config = dict(
    hidden_size=160,
    hidden_act='gelu',
    moe_layers=[0, 1, 2, 3, 4, 5, 6, 7],
    routed_scale=4.97,
    balance_loss=0.00044,
    lr_router=0.000722,
    num_key_value_heads=10,
    vocab_size=8192,
    norm_eps=1e-06,
    tie_word_embeddings=True,
    parallel_block=False,
    init='trunc',
    init_std_down=0.0556,
    max_seq_len=256,
    doc_mask=True,
)
Below are experts of layer 5 (counted from 0) of a mixture-of-experts language model. Rows are named router (the router's row for the expert), up (a neuron's input weights, with its number) and show model dimensions 0-159. Each number is 128 + 24 x the weight over its row's rms, rounded and kept within 0 to 255. Numbers have three digits each.
After each expert's rows: "mostly gets" lists some tokens that are sent to it at least half of the time. This comes from a sample of Wikipedia text that the model never trained on.

# expert 21
router:124149148131088144151088155130121102147105112122128126110150137127126087178109109153101149137107127110109175158178137128108108141129189133134129113153128139181158127155123091096101138161167135137138156146134120141103122145124080074135147081109153141103151124164148155118097126120082105112131127142093122147124098095101129141101128165129137159149097106143125137108112146141075144158125115107136098139099108085172148162118153107082105138147084104140137125136150117124174166111128118
up1:115112112139097168129102158147125129128089123153139166116139107186160145119104121155118127115116088097087137161135087107146142112132094105136138177138077153102104149114092106099134132138115106152112131143119141091099087149132102086128114116133119124105114135128065161113124133157118112137165120123120136163108093118149109124124119099141120140103136165125098150131099105127151095136100120091140092105154104158094111091074156120143113134130108096162155172107133165086156083119156121
mostly gets: "|---|---|---|---|", "|---|---|---|---|---|---|", "|---|---|---|---|---|", "|---|---|---|", " Nominated", " Albums"

# expert 11
router:099172139094136138145092102118117168138117128113107139148114166144137136118111099085121142136127139131116130118143165125181127107144096151104149102108109140149125165115142091134146102113144120109165152085133115156111097100109151148112145100159095160125181114156132121116112075108139104182105166115127138132136145133122149085175094152166104129109119097151158170161085111100122112141123181101114140119142126082145144128161140112098139147075104116131161133136100088115107140141123106
up3:144116095150143161106110117132113195131119100114147113121107136112124128131121136137147099096155157153123131119121099133109087144140082101107129127113160147152128126140103112124091111159197098148146113124137154139088153117137162147133094119136148121126144147073116129144152132117103101140168109136080141146118145131151139103174126089131141123151177092156145164170126086148085122152143151196119140133163132137136119122114111134146166096089091126107090120118134176171129145111133110
mostly gets: " Democratic", " Liberal", " Conservative", " Preceded", " Candidate", " Labour"

# expert 9
router:155125095120097117143132125129157132106177148144134112117165122123131124056191145126137113091154167107080112147172070122111136149111156177114099112141132117149100117132163125125137072129102162139099081145107132117132123128129094136127100164107148097116120152094147161145122066139107124136103130106112124099117124162104134110138112128127141121113132102123128134147141093136158101119147142137135121110166127111120171099128138161103132135189145112143091186094139126136160110127158112
up1:129105110151125110132123133117128133137116130126146121098179135128075071145139139122101108146110128132144122160170122141126126118156096137117087129110090158119124133150119129106141125127137137151177129130121138132131141138151125102084171141092137119104122149095109121097156103150116120116211054118159122121122130124151136053146096117136085063153112096120117138116104132127143158150093077136138126108112121158115093126114107150117157097100176158149110139136136136084137126162109145
mostly gets: "ug", "ust", "ump", "orm", "ind", "idd"

# expert 31
router:095119154083100116117173130132096158107127115150128142101135103116116132096143168142129174144119127115188123081127120126146148145145130154171091164110128128152168107118137149097143111132126072116147119108100122168146093103132127131148149123102117144129147094102103103127191117108149106105113138096126100112157144134122151141187117167109140157123156133124117086133119083128104119128108162141127143115112159174123143132175109137154110157136164143099095090087132103135095154128121089
up2:127144103144114125137129085123104137170136135121085141117130151178148124124103182074047143087115080148104120158144145142147092157104154118099125117104124120148128143111116149170131089161129100145128095163110124118147103119110115137169120123153122120130121145143174128157146136181124155178109137121125122139106137127145153145161112147105124145127079121110110136108137139147145095129135130144122141152197138078158165107125112098122150129147187139118126098136116107114142155102111151
mostly gets: " military", " Army", " war", " ship", " Marine", " aircraft"

# expert 1
router:128128162117129101148131112119147108150101131160106152114124140120144102142118106152105156124155109142108129125130145124115096116102142156109126177137170111148133122087139122101176118112161097150107105097083137139112110112155120140109167124119109109099129152142106119120185156158124152135150131097154102068125155116118193159067073150106147156165100147157143124121108150131123095101121122153154116118102120114164093144110134156135077124123107121164199127124135140113122160098119149
up3:150072101130106093118150152134104105134168107131145132138128123101110176097097107146151139103126148099107142130151127156079114119122117127132168122115087143143131088151078142135135128153208130124181119123087139126110139146148101132148111153144149115106113139101121114109123141155123103115133103141058073142130146117067144123153148186123108114104110123117124123156100095121141113130137082149084113083110135135135108100143087101112112123114082140106167126144125117125120114138128126
mostly gets: " 0;", "–1;", " 1;", " ", "–2;", " (0)"

# expert 7
router:139150099118164151092128133130110106140146093132125119126128078148140147099127118132139117124143129119171134152184152108135091152136144124164158095130178148118153170090069161090089149113099092124137132126140107104129096160117170112143177145147090148134118146126120159112133146138108120133092113101118139088136131159160107134106112075089168183140148137127131091137115152125088123137086120097124093122130111142083142108157118118127180141159131163161153116139117120138128132139100142
up2:081115129116090138096133133115120071097101122107113128116115113118139116124138139139126074104120113087129113110145118113105073162142117154165121134131139150127131153083060135112099104135132118136147121093146091110170122137076134128105149072146139099099094117084119127152121118135111134122117141137124134109120103119093100146056143121104124133106125128132128093133093095135089097129133130060102126096155125094124107112134085114103117095094141104138107105117146112113078097145120116
mostly gets: "\",", "e,", "),", "a,", "on,", "y,"

# expert 24
router:104089077143140123146099116128153107127108143150105101166107131143121153100126109119152119160103185119152102125121131119094125131151131105083106178135093134127132133129143162144130118101166130155145094116119124124119122175164148088126068149134148131174171131172118161130119159102105121112145166151104171137124119174130157127110166161123127097115115129137123138115111112094133164133148170101097149172137109145139076151141099086125093110142118103151163113081111109151123128144120135
up15:116134149145100073154109099128110140128131113119094087149119123138089117105136127106158107102099085119094141140120163123132125101136092116129149149101110132158194149122120093078121143165149104151063118150128098120160115140106079139098132105173157160128128117115181134110119109117135068111134119148128139101119105069155140092136114155128147104103137120143091101134113104106118130129084186094128140124115128091136116137154112118144144152113120134103129108161127116175143129144108109
mostly gets: " K", " J", " H", " Y", " Z", " Sh"

# expert 13
router:085149108155130121148139131144140127168098132089099142119072131134096115129119135074083151154085094137076113127172147136134117121106129137148179154151135114188135129132149105155120143119102110130161148174148099125133133133105135132155137109115144082125157086124147115143088107145105125150118125166131111143127119135136135136120125168130159163125130082137148172132109154157101142129142073107133125107134117098156152168096097113117167132121124124123141162110082138078105152162121162
up0:119149155114120130150125104129114074108094117084150138177159127121084116090119110069152109135119128124105096123151116120148160091079102140131132141177084108151109140088152156104091112112117127108100126138124098143123132128132123146104116096093138105140147153135141149173156124113126147164136103095147162117072139095113120117159141084122107112085093109140078150113123100167115126150118119109123147099158135127080118113133135120093125113125102168130150137156070128119115099098125143
mostly gets: "%", " population", " %", " age", "5%", "3%"

# expert 23
router:165112117084133111112173125128137122143125146110125085112133090166135117101134126145085107087116143091099146097091121133168170103166150049123142165156114127086137116150100141143169146127134151130093124149144117097120112110122155144134123132166140116097130146084106180163083098117137131080186110171151167148126110103154134116118143141147131128120112105161149099139110142106152105096130095120161157151132130154143133125112132122153127115115116143140176153130162127113106137109117122
up13:155125120148156097128144096075108122102059148123155141130123077107121128107088133117122102143146159154135154169125098121153161114169181159113098125130119136108091093097103126111148130115128106108161102136190107102074128120179110130105105141127127110145102098131117145104092156126120168145132103157153150152135105108139110109138122168145156122094103127119172107153125115158137147125153113151132106141130136110190132112128099116115105108099140119153139137124091120124097089148093116
mostly gets: " (", " un", " sub", " d", " ag", " ext"

# expert 14
router:122140179145140103102177115112170118109107141112128119098106106148106115180099106129117125177108122150165147143114115177182133147131135125153129109085172131110118147076156120149096109138114112167133153138101105137085111121121132101103110140108142123096121098163086082137130068116155132141158125153133122170162123136099121102144145140137124173150090132115096167167120150108120113119144134135155155131124147081147127114140138156118155118082155111120137105137094142090130147103134112
up1:083121060153107111135139121136149127103138164175083108140106135104108149136120049135123124134101147110138147119100146165116149068108118095118112132082111118110101126099116144111150110139088102136186116103148131070143132129123157105116088145118115153157118105152124071117123151106155111106138130136158116139102128085089105150102095093139148117145123139151121128114114129109086141112084137128123122095154146121134130164142115119105143127135096157096122100092121113099088125134136138
mostly gets: "′", " also==", " =", " Coordinates:", " Order:", " Family:"

# expert 6
router:113088108153110122108122099131117137077120145120147157140133127131105156151182153118138092129137126093117136121077128134101101189145129116142129122125104128070131121143170126147131068145155150137145113128129196142140153127098143151142136151115140125105116125136147152113089169138120127156186186109110135114100121111109125139127120103149104094137157150102117122122142077082102110151116164154143143095110136156136134107103117092141121108109108146126106167160130058110111148113137147
up1:100138122118143154145159120120145120136116092118121113089083113116148127157099111088080149091135125120122129100152116153132144134105148079134161137124124182149147122139119114153148125095134076133150134133131085149090153125121124163158172144139097108109108090163160121139155162101120135166121111128102142156125092087161145124147148101129109109119119158104107113116114172141099109098101153127111157106136172109081140144115143098146104130132122095126122137120073108134193108133107072
mostly gets: " Car", " Mar", " Har", " San", " Mal", " Bar"

# expert 20
router:132106091138130170116147140114153141149116137139105144133131107111118158155183152110118111131157138096138156118122122139133140133158118108121080161079113163087126130169168128175154105135149122135144090136151166158158134107093127137115178127111100114132093102112146154139141107120140086160169145094132144101136106131102146119124174125160122073155170139082128104103102101108117157147150116101138105117149159153117124115142097151122143113100167143130109127098094068085102141128119133
up1:120119118098115134154120123098134110113110124100131126119138115176128107137124112114149151134113140125086109101142151097144130064161101146119155177156106116142114165102137128135068128098137103147166099116115120126153123106107134128125131149113114118144130152111108162130097175148172146134081159096138130105108129123080120129156107117153108159127165145144142100131110071114133043077118191107125115168113123162120142122119095117146104107118129134102102117095117133107118149146150085
mostly gets: " United", " South", " North", " River", " Air", " Man"

# expert 28
router:131135117080178138105116112133108121129172091139163131105106102143129152095122129146154182171133106144162104160148139117129137126155153133104132111143168066147131100104086156127148153129106158105108155152133156111133094156136144103098134108125117123132103158146114189116146175120121144120130099116165170141136156142128106111136156113131143111122159057129157142137161141130094107114106148144089101096127108136081095117105138136146150145118150136118131066154146112139101150105120147
up0:150139145165101140137142081123154130092100135135104147080095094112074151099109117105090100107127124142121149094120119125084125120168072126080131118130147149097109101078136141100059131080142142127109114077108151107129118149117131111117125127154125136112128102137141131128118163114095135122161105137127150124138094127094121095097132114097074107138152137090115131139093154147108105124123136119090151130113125122132098127160123122139131135104146155117116155092076068099115127138091105
mostly gets: " when", " became", " after", " because", " where", " himself"

# expert 2
router:138141097141143137116097103115095100120144074180149102096139113146103144091110115154143144137142128145134129157160151104150118149168100087125144133153142092133148128100093141120114143103127096109124114158125105116145121115109164115134111133135121136127103180087110121110149162160077177129087098165121149129156139104175117132108151070094167137136136177154120129129139150137163178148071142100109115143126120123101109142140131118133144156092157129138157126094112104150149174149127142
up2:095109106122123130064144130120093114098118165151106129140130138161153110145144144125108144085113110138112123118138127161125177116117140132119126169161144143119098117128146107150118119076091126104167138159128126108114120088119123104150175109116146083118133122130149137164120091148156103151132122081102167156108135141178097124092147129128152072117171144122101107142130125149152143146116155136145162106099131152152096139109112084139121103163119125098076134131056107111180130137120126
mostly gets: " but", " and", " However,", " even", " including", " or"

# expert 29
router:112129117142117100125131115122150117123086156126111104153125078124168140106097100111112135141078133136177118171111118092133117151136105120189152165107171142153127096128095116115100114108137144153125136139105127120100147152101097078128130165123085142105129140124106101110152128087145126161149154115120128197148112132110120117109088124135126105136091145088113135111133186095090138102123135132138153135137113155136118130188113133153157107119116138173173103143153155144175116160135105
up2:195109089104137114057082135141104108158109140151119137088115104110086108110170150107138117113135135091153118107123112108138131142116123162130107130117097128135115110158118105130096135122141136144114096134121129145093139135131123102142198071147119135130127138097152099129138104104102107116089127093111156107099120099131131110083171122104096082168114123115114087133136154132117075076131107090142146154116148118155096140138166119100103119112128151101092141156142102112137124129101123
mostly gets: "′", "°N", " Born:", " Order:", " Location:", " by:"

# expert 16
router:148136156128160155117108156143103111125099117180124101145133135131127108176103104165181123158120152146103176101123133144145152116129159096114144135122139142165129133078122083113115097124122172139125140149101148099127181132120084119141152102124125138130125158096126119120157096084124142105117089096104087123150139107154134132177140139139110171117137105139130133167147134135147120159153129097124080153089136104147146130152124113091116124162107112104077109188093109111144144100135094
up1:120104131130147129139120137067064067096125116086117102114128129102097133147132114117118107130096124111096136120146152113087163123150110113138086141102130146118158139123098121100161109132126121145130134106131129153135117110117125108075062104177156125125139128120147121149127150137109092096137176148135115161124099173147133088109153108070129125137098084065115120100103138128145117111123109152135168109106124118155077136104143119124097164093109113109147147132156162157115103136133141
mostly gets: " ==", " ===", "==", " also==", "==See", "s=="

# expert 3
router:156162160129137161136117167123073133095152097120147114148156128106133139115162121087173153135134156114137156107131119131135167112121171147156128147129131128168141116159115114102095135136130141110131124113090156158102117131113057099144120068150135156130150156090134148105101148095127149128120120122120093144135124141164082118145127097142165139123148143125118098098126142175090115154139162120112112146140155096110133158133106093064118121172093120093086144130162159116151133097115136
up0:127089139125146123051137165106126132144149137108128089164148100132134112163133170136102114112120156132154134171180135128075107066107125156147091095140139156163083121122133077098122144131118135161107110146116134161128132129121113110120151127110112116132154120119113121131120127150138116142152157149141126134149116180150141133115128143106119179167136098165099097131159141133100152156111140138089112137140148166188146145138163111140154130147143147097130096111078119159124091165111118
mostly gets: " film", " song", " album", " music", " book", " TV"

# expert 25
router:143136171062119131117127113144181111116140111116081139097095146123157102171115146139162141179142140112159113157163125143162127157123080133158144104102131115139120107125137124088141142134121092130135172148131172143076121147131116139090151101104117127152097129120126124107146120135138175147110090095114134102120125172160141105178141133104137160131144151129146138086083157089123124127078122132110128114106127110138107141147155133112107152120118134096140143171134167119172132081163138
up3:124095132127097129109145113150141115134116138146148129125149142139107109115097116190152101136142156138095104151118105159149121153111152095107126152145139122130156196097135109089144117186166156147160154122098132121107119166162144128116179130139160092143132109136120125156104134141113125103155113128120150121186121122112108145124168137103149147163131104162139109142165159114095143158176124173135115097120120115150127105146137179147151110058125160107147141119094095131171132164133131
mostly gets: " ·", " JPL", " —N/a", " Stadium", " site", "#"

# expert 4
router:163153153113141110150115129110155135103125140111178128137136146119162103111130137151135106133151098095116127134091119141103169113155104083137116093158104094155097183132121134110093128168149105135097108172156105068156187129114123105154131110141125123137104094078129129148092147149140123126151112162124107128110114087151118120126108118155110097151128141158101067140151137124117113121111201116158153104133159145153121102153139097170100106119097125135124144157148145110128097148141139
up0:090112132109125095080134117147158126140166140123116126139098136171114142111158168090135120145107129125117126139152163123148154082158091130130123110084146155106120191154115068161110135140156135122103142127104103110123108125118155141139163145116075118131114141157094131063167144133105169129133119143148109134123121136133130089132172102126162088147150124108174117147094103139099106096126160098148090133135129090134118099168156087141097106110122144136092125087102100124116130131118136
mostly gets: " pro", " ex", " inter", " pre", " sp", " en"

# expert 27
router:157104135114159145118125141110104128112152137142108096117111143082125092145092124115109144105118139083152128160153130127126114137168178111115170109094115140112093144085126120127139134141101131120153168128152137097150078115122088094094157140119159091161101107153140155144155131158107125125098190164156151145157145072102138117127082138105090144083097124125152123117092117163130143125111105134101102128154133101111104092105162145141169134109154139153145124122114170148141106152153152
up2:086142105112115125109115127126114090130087161156153120106149132139125078167155185090114100085157120123175146128123100119123146087122142124109128110146161141119114102138086127155155150120120170146111136106139142119125106070140134130117119136131077088100092147139149123098135122130125138130114143107143111072132143092086129121143148093131182161113086125096132136085139131104130146148092114159166091134096105077140155137154141126131110115092091168161143128133130091118114122120126114
mostly gets: "\\", " could", "{", " \\", " may", " if"

# expert 0
router:109141144199097088126160114123098149131107144135130093160086123095123088124086139129094104104126098134135155139142133166100127118108147106112155101109118148095123114086109146101123147115106126134123126108136128106122133155136136132100098126109135121132136134149102125110124075160159152126106151207115123136110134132128119110115117143078080120125139175109150131146131104202119126135094113151119124119126140155144132101089151125192130151128178160104130116107102149173125101104130166
up0:132114116146125148142144112134087135116171155163161101133113168123145155129101128123144163144098123128162119137164073176124106129120098115126127148132134086113085137091123155119143147129088107133141131093120106095166149137143153110126112107124166131121113125100114130096153125126105125093150133135164086102110097135141133139138113077099132107106110118131095163135139092134069149126129100135101064139124123181117116107165121114121084119150160134124118152108107140121071138084075088
mostly gets: " chem", " disease", "2}", "α", "acter", " mic"

# expert 15
router:147138150126135142080148109133111113156128104114131194082119126126091150154115178151105107156099136147135119146121123108148110129108155131141176121114076103120096136123098152112120142115073134106112132177094129157123143141150163120087141166088114160141130149138166143104177153137136130139115102137150132124157121182170109141090127114107140155118136117162098131144118160130065136099111148129084107093116128130120155113143144110148113130127114131170151077108129140171166126127117149
up2:149103141147118104150165111135137134088123165146175155116149161145127129150098122134170114123086134099120142127119134103170176104088122117149094136149129094118130145151126126157127099143136106139135123182130146133110130109157133124106123151152126152152157109078127140131115094140103161128131124172117097119152118119103147096172115120113141160157137123121108160091120198157146137117134125152116115108119088165119136122167139158089154110146076141150168104106110170128166152087076143
mostly gets: "s.", "es.", "a.", "y.", "ed.", "."

# expert 22
router:116134093143090104165112110152129151134153141147121098101140125125115121089171077121186136131136142138155100089138132123092109090131106136091125100132137108155104119138140158145122145134170102150150130156138144101147086173161122140090146149139168146165141131126172097146159113126108104127067074125111138132138132135128108142106106108146092102092139117164111109162159093097114141130127153139112128139142131085137119130103139125159112086163124109104158164088164132146160092114155124
up0:152094109096117107103142111122117126110080140142131129093126107153147074106104112130172097119121113103139111091111116103099104124112125130066100135142113118117138131102148133095122098097144113089116085124116133147137155106086101115118124150091118142139124104088122104115075135127118108092144112129127114139107074099124147107128147124132159113138147096160139108118090149113161144114115105047136109083136096142133085111079130095111102113098090114099164087124116104132100127110148108
mostly gets: "ah", "berg", " McC", " Smith", "ić", "hard"

# expert 18
router:090137139096120116154116101144130183108140148167149132114134159162126157110139142119150164141137112127103129078124149097129122119150142158136184131103118099134138143117128098117158123136121145105169138085176113116135108116138065137142131095126130114073162117110107119128174160114096160136126150121160105086135133109159130182146097111091102137101146112124135152109105111162119092122087134148113144131077119102126123164128092124122087142140112124147100151191155128104151137121088119
up2:184125094111094124127106133101140064127104117107122134110181149107114140161113122157126090125097116122118112129138111108096128136140171083115139092128148089123124139147143171126103121154098155142119173134131150094081125156150100111113132148116176145125101116143141155123109165156077158086166120128121131079125071094149094136116128108116127116103109135156127121096168117147146111150132104108136113132090153100129154144111080135102082127152116126110110136169146132134163116097136139
mostly gets: " won", " playing", " went", " win", " winning", " played"

# expert 17
router:147092130110115148095184134149100114152129120091089109127139109153139159109147112091121106103091136116146124093160097129137134122136145145116094113138125127123136121118116164131143128164106157108185156124163108121137145104111142161123106086171133123087160084077109119125150130118130124126106128126138189132122118128141118146145169123145190152112119100123128144127117108155141165102152078148114138117111099158102167168159142083118146142133143187164115133152118081101094124102124112
up1:127122144115131128181117131105112100118121091157102113138146091104078106128122137087116098161100116107122082155167112180094154143111106171119149141112078123112144080120079150097121121136111099129138136131133141131136096137152127102171108119129146098131136145084155119107134114121112138121134117110095097142102089108120113115148118110142114080093083125120082120100116151114160190127142075119123119133088160081097118101132101135121107141139168140124128099114113085103119112132116109
mostly gets: " one", " two", " three", " second", " four", " many"

# expert 30
router:094131106140126129131128145078132130150122164139125126112123139142121124134181097125105082148131163141170109124139121114104141111109148116121134195092122130092152112128114148099159128095176149162116134098125136144137116166135144124115079144138147170150170091139115124143141152130155070115165145096116135108141087143135108102107164103151091079138105098118141124127091131111141151120155149123103116100122114147103096165141100117131125087137155095107158127165083157158099151166103150
up2:094100118089123110098119144104083173105102156134172096155092111111099089089125169121144121171098119092133142135134095148112131155138145116099107113114127159176141137163112115112122118059113100132161132125105146168122143141136135132114142135124155135103084128146155122125145107121128109124172131142147186095142130111127119123143128106122142066159108167106122099106137151102142118085145116111118163082139104114150162103110155105147111124115121118104125152099112137133135118151088184
mostly gets: " V", " '", " \"I", " \"A", " Kh", " Alex"

# expert 10
router:098115109100090111184087156123114126157140118105139165137104169157161132170096121124135169141114139149108120149127126157120083116109120142129109078130151094100117097166141101115125108135118110141100120139088135113139102105145120130157152164096114110082105115134122088141111116120133113130127149150116129178106159154102142138143126151111151095113125140131175152108147154149136102124142147062186127172073105138123127140143083148150101157121114113096175120160148135110127096109124135
up3:168114111114120153065129110092137164144090151083125151150155137136089142104108115130104133147084143143118138116161114188116192152118109149142115129125086093092111104105108101131170155150166137148107121134123143101140161138152104150114104148106150082108143109132144147155117146150149109126129124147123132127083131136098121117109117118081096138121144200047132123138131135130114110128139122162117141137132121125165104135114167138131129119126116135140153131095137131188133134152158103
mostly gets: "|", " MF", " FW", " (age", " Born:", "–1;"

# expert 26
router:136097145125137144135126124153092155092147109129146151110168148098098102098166091101173091110158110165152109122150149134117129106071123123111110128126156129090130119122089129162082132118152095143141103110156137139139111152099130173115135122198111170130115104153108110129153172131130144118158097089146123128095154148131111101137138122130078111131142122094121140149126108131158164136150128149192105119148147104129159164108151181144128132143118162133109128108127101124136119127110064
up0:144125119120150143096183135045127098133086153135104109122142171151125105119130130148142117116090152150167152116140136110142134113088133115090088104149159158132121112145104145124150129130153131104136097142122112115138141154133139131131093167096112112200159120102152117127114093144111145115082118106131131150106149123152125102101099141113177159141128150167171109117119144132126106146142119166125182160141114139101173124129113135149139118084086127148088118139123151126177117086157125
mostly gets: " Roman", " German", " Greek", " Indian", " Czech", " French"

# expert 19
router:142120128162125134087145143123115107140151135109123120158126138152155117135130110139165146134103115157162119092139115116083115113089144122134136136084180128105113157098112117090100115149092166134143114136127143164107152150110159128098159125167107147166108126093180096120141175056103129111126099143151146117081110173127110132160175122121169102122158108168134133107167125128145088128126093110133126089115131123100131110156103150090168097121144167131136106155107123117126096149112110
up0:112130144102116102115138147136102150123138153116114109120111129147089154067152161148119179171136105117139135104116147125158129131157114098092116122138109121161099110139124135118151155151119129152124137173083140158124141110102116132165145124096184169118172123071114130086174163113114116091124132151144128092113161104174117123091140160099155131096130129161143103139161133096115101057161147103132139124122106162120114105151141119137116121152131157085152126095090124129131162136108118
mostly gets: " 199", " 198", " 192", " (201", " 193", " 196"

# expert 5
router:112080133133136122126127066135147132089132143172125130136106107149121109089139174167108080144131113111102115135084094153129145109129091100118123138124097143170111106148145182132156138128111125121125119120123113105129117111171118107172080094152146095152125134152089162138098111155136174132132135152100113145137112151136150121103150158130138141143108189139117108112147093155146125139134111120134140178154152167121113132127092080173096121117140142137135164068145141099124141105159106
up16:107147125130111137092117145142128176114078111105131119109116134099130164114161152119103156111123115139112122142147107102202130150151135143147124151126138145124125117099112134156111144149119095154096158150136113121057206106142125169138131129132103153146098156161106128138144129108133176123144144097115126139105097149147184166157170101128089119118139117164076152121174149143102147106120112156145117134125093071112157132135097131151140129116122138104112123146104120140117124083098114
mostly gets: " h", " st", " t", " s", " g", " ch"

# expert 12
router:128135126133173112149147148120077139083111119121134141140161123097094112111141146107158124105135073099096118140140101105135160116124119100121120096185135117107126133182080115132116124117112105133113124149145119177101118150108166152113133134134134137150098158084125100122160131125151144114147124143132163128123125122162118112141123130099091149106090158128125156179130102183176120124117118143128122138111186073125158123097167159168144136127137113092106137084172145126162144143096096
up0:124126142111112081121116105128112160107117148100077091170105107125114151159110123125162138088145135139100101156129140105094139114126145125102143086089095121142136126153138117084145152090089069122117096122106118107129102115092097129125111099130126142091141076090125129101115116138136166132143140110119113125148113139103180135133159157148087096087125145104169139123053150072143121126146129084130110131152135117124148096127148096136156098106156152121147128165129111125151113109156142
mostly gets: "iv", " oper", "ilit", " loc", " particip", " investig"

# expert 8
router:127118112112164162110111122137147163122129109111195103129143112136131122126104149096102133123126139118121132109125124150156119109091108173150147169180084161153124150122123103150116166150091089106146084114121108155155136118114088121103179074116109121177138145120116137136143121144151139116118099126123132151085133097135114110178133110142119132108173155125148115140170115145130115139160101163075098124152156100098127129150132134127103117154109122116103109127080140158128112171077173
up0:130172083138100154116108094112114181121125140043093132110119138111109101141110170107147123139152105104104105124128084140156140093083164124106146097104184112122131144134137122156073115136154116177102115157094097147087117132126131118141129129151079132101128138133085112095153092157136151108111152136137109128126128100117094115159089137090111102126138149162105148116112135096142142132156124137102178143167157112123130129139130103093142121092099126138133143128135147147149126116116101
mostly gets: " government", " development", " law", " research", " social", " political"